{
  "d_expert": 32,
  "routed_scale": 1.0,
  "optimizer": "adamw",
  "lr": 0.00257,
  "seq_len": 256
}
Below are experts of layer 8 (counted from 0) of a mixture-of-experts language model. Rows are named router (the router's row for the expert), gate (a neuron's input weights, with its number), up (a neuron's input weights, with its number) and show model dimensions 64-127. Each number is 500 + 50 x the weight over its row's rms, rounded and kept within 0 to 999. Numbers have three digits each.
Before each expert's rows: a language model's description of what the expert responds to; "gets" lists some tokens that make up at least twice as much of what it gets as of all text. This comes from a sample of Wikipedia text that the model never trained on. Tokens count by the router's weight.

# expert 39
Description: Infobox fields, countries. Infobox field labels and country names in film and sports listings and tables, such as Country:, Language:, United, plus pieces of foreign names.
gets: " of", " United", "i", " Country:", " New", "ag"
router:559488543477487540431548425535532476620536483536551588443412604443525475522518459575486544503655484549505469529495546417390522496486471438562523469463421520464527512526433404501515493517447596
gate0:444497395531562461471477429486474539455473529501482595516510451411513448522523547571498503484444447509519543524434505484496566516603368559585509465490519479456469453520574500486472521570545472
up0:428457414528526487528531411543490481473494531483502536490483476453490452518458556555520458499483449453531535529457469525493597528633392530521496489483559455465446438563572492505483562582521468
gate1:492556580497602462469374520453525447503501556565527395483527440547435538543528488422515533541519539442448512554522450474537521528386568473506507402555450461506505410511479513585518500445535413
up1:472499567550577482479422551425506407496456578607497494471561481515477491535487548481550518482591512512433500545545409483504482545465566443506464420598406523441462398488488481539481411482534448
gate2:583388546513485453440478506446364500581520580505560475470430508547544404604407532442520511535569644496493538466448540521495581469389443498469468455538496435466533495506486553554514431488493586
up2:507459511470501516522508540489588471456613487513528445490450444583568522521451538470409556487555633553489454409618506440544502529539502517394507449440500540483524548419525504502568441458538549
gate3:442522455589451526618468451496497534503468556607417505504502442482521503430488515584455476458534554543455521440489459509539503510463617420538482499476541401518532453541483474497463492452498391
up3:454513531573409570532420441546403500497511491523487492548518407489515411491513556485496430458490540534486543514504541512494501469535584452471428484428560468502466450611474571573473606567493508
gate4:488480592414533594395538489564402449552622492518551436469465542482419476463494481411447528492518465475446502496499559433541452595531524401471506514496483537516490568550501507494508485493445561
up4:560415527430564531519599476461393468551500415474653433515557501438398490458412473462554521385484377459485499435527511538483535485571513524480520535554544504568522432496520418511445461563577534
gate5:522516478570479473450502558432506501498555432547545500443602586575546490415585490557506501546519392491491489457561422600488475458413501504555498441416478545482490602436592450484481542508475517
up5:575463558454536485512375615553486569641548427425517437505454509471513511464530413484524488503520472470534555451452473531575476533586458410527546444531483578493542624423499424455498534389503461
gate6:560545512485475430536566421480575491543447638582472555468463515466528652474440429547470528487551533431511531455507524499473460470542543495505438501418438535458622475488533567546444472587405500
up6:494493552390477417412458571501454562572556472485446510508503474549577507549565451500495519500457496451485460406461549477523510507564525430427514536457542460482444549531548512463542529482499532
gate7:437454540504487526419494522540580608525444469502449441627536512565479545551532492424432493570504511563485610538554417454568474443582502485594507433514450462575549530529503457462445503534515442
up7:651457431517555504559461578524457457534619553500561490436604562432536458527568461504555575412473539430484465497501612530473528505415506527429495550512581469440392510514491469532441497509518583
gate8:544407486456465583467489407542464510476542496511528483507490565494516522480554461553461540389504583476420493488550431501470519553590580429491517532510509434483423589385421559501364415552465431
up8:519496542500552613440605476531529450506440463480524576409491456507505475618455431544510498435532535492448399508548532434461545558568497425442565469604462468501463459451453532432388471556586512
gate9:477534476573509535473541549488454465512492587524432526495509472520417400489431429522529553392488528613536488478618477510541419447470524557490541474520491478478438449538469564568431419447456581
up9:587518470482428418467540456491498440524557480492558545511484468487498578580515494412492480522480536412562533443463483490547515507492534473496548544412456515609493557567444403483492531544445448
gate10:539504480479467438430420559477545411528470564450496469463596492555513569557464558511602617513580547563467431562555416537525466497483561493558544553562515509519409409637457475501593517485498481
up10:569469449431460433424385509529581473539530538536443426479518441566511653486553496499536595508536450606525488536520500501521518533470560420574592506566498447571477501505435435511602446483504521
gate11:519572509491520585516497503406549478477504520506436411556487518466496450492446490494375445493431566458538493530471589536470522405455548457527539544421578479487437434537467471593596422557507575
up11:487524474534532406566451508511476504397514521459568516535536504559494532460524605519567487513435459470356560420557395502545455623512499509486389547483551529496432536508574599525493473472494483
gate12:453552496570527463471569479493581503415600530426494420493507551563433512368463498475532468416504490500508430488562500514572478500581502543509569532460494479519523568452587451536467483556478414
up12:520491544512538557470434441559515464466532554448492491465455498451518398595542608530551552493552470567551439511442468513437468531540472591592526468474492480565528423517457417402466455567484515
gate13:528615605481452529521486533475568613567479525571617493565555492597464437482529520496509408425494476454506412419540542477529496499541493494477515405463479557438482454510478577611481455535519410
up13:431475549497512546536508497532514513548463518458448337463517517433438595483544451502505539486542421465419534474454469526513548534466580509435529478555516553515560541523495527457403484529434566
gate14:445483445550467504530393490538440507574546532530497547467504475503459453416568499565535431539545515493444541554473479555521568505476521512505551533505443447451445515528497520534490545396505572
up14:469471430566515476592459478461565535492486516437446486575483560517544444489582552572552451442496481516450561526396485448486498478488628464489470405470503510464513569602448526506468549377433571
gate15:546479548508522420503531482471514497487531447406568515509466508564541506552492522526538537547487469493547528564506503437492499550547450570549405595494464480458389496430461419450572466552518515
up15:492482488463533425518512518450496506449582441495480570493405567626523472548543388579546565533474478469479515576492511450482502512451447526619432481546525467491518405503463457409537510574510501
gate16:594464475494535534567474644477495430533466547563419497556495535481536578561476403492449452524485586483502427369452596437523514563589600514540512547488504531478516447457482462462481420502440618
up16:514513536471527421492527466553523548512520523452562429520530505449524390516479473479501579422415522632461571508422425525471431505438415383441535449584515443437404568557493528522501488474523493
gate17:463439504457536539451458444589553519447583498539567540620473521478436502488590518492444492501508459499466450544445476496528500467546539377510510613516481556458529561549542494475459507545462506
up17:527511409559484380569495394565500540454542509404551573526443546477475503440477570485472476565431497493490473511539476542498431499553613481476507546451557549421457548472493515611444509514432521
gate18:534519496477516464502523565451456547483485601502445538463542461485571616461543514437479524477436468494500585516497447566497486411482570567499464484596518360457501442502522504478444473430518506
up18:518490532487502526557609566499464542469448560492529483524519457441563526572503514495587521454496515561465485506428487553486561438585543526449478467630452464445449392529511465540480473462535523
gate19:490555515533475516542623444438542436509460481455363532489454459530569474514538538543444504500493419444414539443451492524426475571491522480539544556461530551547464611470467491518527474467446439
up19:437458530524560473472498500495579491531563457432478513526574568542508452401409447458492491610544482468529580508527443539502478478427388517512509529461491490514547574492516471508459442503460479
gate20:410499555453467468479552465555567537519487513396452423488478476482494552520527582449569484450473546480516512474507511461515496485420587571515555397543567576487470563463498500562592500581456502
up20:453577483459550446547507495446461501420456521551587577498532500528503374493509437581446453518537532550602459528539473508507442525533381379488461545507392479562585459510464478447510519503622421
gate21:572494516510527599386492511453539533544482551500470492389489470502490462402522612562488479537487409509449507518470426523535509460517553488542496551494549431439460428454607531641538405381447499
up21:556459544554438548514377466444526479583520594552524449418458480506503429476457516519534504451597491504437467487424542463556523458452524461544484502556495494490456414488465503585505462451487455
gate22:514514552568459538451479529527537540560558516577454456544477489521515464420527456549466493442457476437544511547521445486474357476478619474542459467480432535418590529481544483471438486591432551
up22:479470523422506510511436409524550531552533554512512544455391564565460524471549412498514549531556515467561495645534510487490369506461527512579543477452474523447648506496523489540524481577457533
gate23:559467522535394538515598423454489482566402493470467484489542526541494450566456529438553589496560509580516517428437503526545468523549506470392525532550515436409472489468512443501523573451524489
up23:551588540575505590593449548352512477489483500494429462571531457456505507480536555507511459477478539491499493549508570491521513521571421515529433477532547491442401520477541498521476518485467541
gate24:475509475441500454477527545508534506467443511523538469548487477495512469471454431421397495504514475451447467473550499460472557432447542531497610426528607520448549546469610490542548463530541544
up24:542555504489519496539513449445570423477428492547497530451408525444535509612600583533554468465497474485543512456474523524423426567553456431460459523564557494491474493540503505527539593584534466
gate25:384500498482467471465445500497573505484534523562654503497496531478493589445586505528453527485376467532558580619480517473600440465472576510514487501454486398525515499518453569551443478506496522
up25:499454503442549578501454528465616460503494502565599544530456584475537474458535550560545511531430435526591494574493514429522500447502504493508520613459502470527553488464453479508356452514439541
gate26:442480410553505496472421500557458524509509574563580513458496466438509472465516521511415567540435484542534573563505590549542553514436471497531530467465560545557571617440528492465535417434489516
up26:560469451661513500511588467458513467517413488561399524427509451479510475507432500466630591562520430511497468517521443497488652520507394688452548510464519541464591517536521436486471482575464526
gate27:508600442461448512487548535462531564461526477547437570480529513465510491549482464575476500450558479543550556506434490493465453447596395605552440498507452484494484430493483428444608475446444514
up27:470540529540535433599447421453456461478514636473555481442486496455449501508484545524484438441447458475507477578464504534509542481605386503562547477440502433482413509515512487528483483493580479
gate28:528497516529384516532533528539483475509564429558516535473595513537560456451562421520452429589544431553501427518491383539474570523452540421565532494560461484462446563453549524562414473479487560
up28:477528498529443430591539533537415442519527616459470489482493558437452546406409506636554435500469518531468563513511612455467480455477549447460438493389536531470533543468439447511536557428580470
gate29:538527518495399545490542495515512549481550529426550455487493507532468586533493497517475499479474480515565444389480520441482492508441426561537453411470588512417502453506446534452456508467394541
up29:560515502522463594523473496551517552578484480541430561507521500524610420523507511426478555471491485568531437503509512507435460461483435606494493410552484579476436501471440526477415472521451457
gate30:515529492437537446465445543498472589470482602514585484456432501550450454440522506497383492424540473471496461539573540497507496477419538421427510419496484519468558541438519465515483554506387536
up30:504389495550569495463527438492517463419413492476540600447520531454519478534538488505513502597490433579476452609606481506490536620541496578482566535518496452583383487433469462483539405428590524
gate31:437527455565422423502502495476455512482505524565419501490436544578519550439462507584536472454587564503466455570534435504496561412520518502463433599504418500568462532599565598528482512496502523
up31:490501463397552467513472458517439528453575519479548495595485462454471431477512489463510557568448491478526523442508539528497412519493508592545521379433522540458498537481452427554439509427470534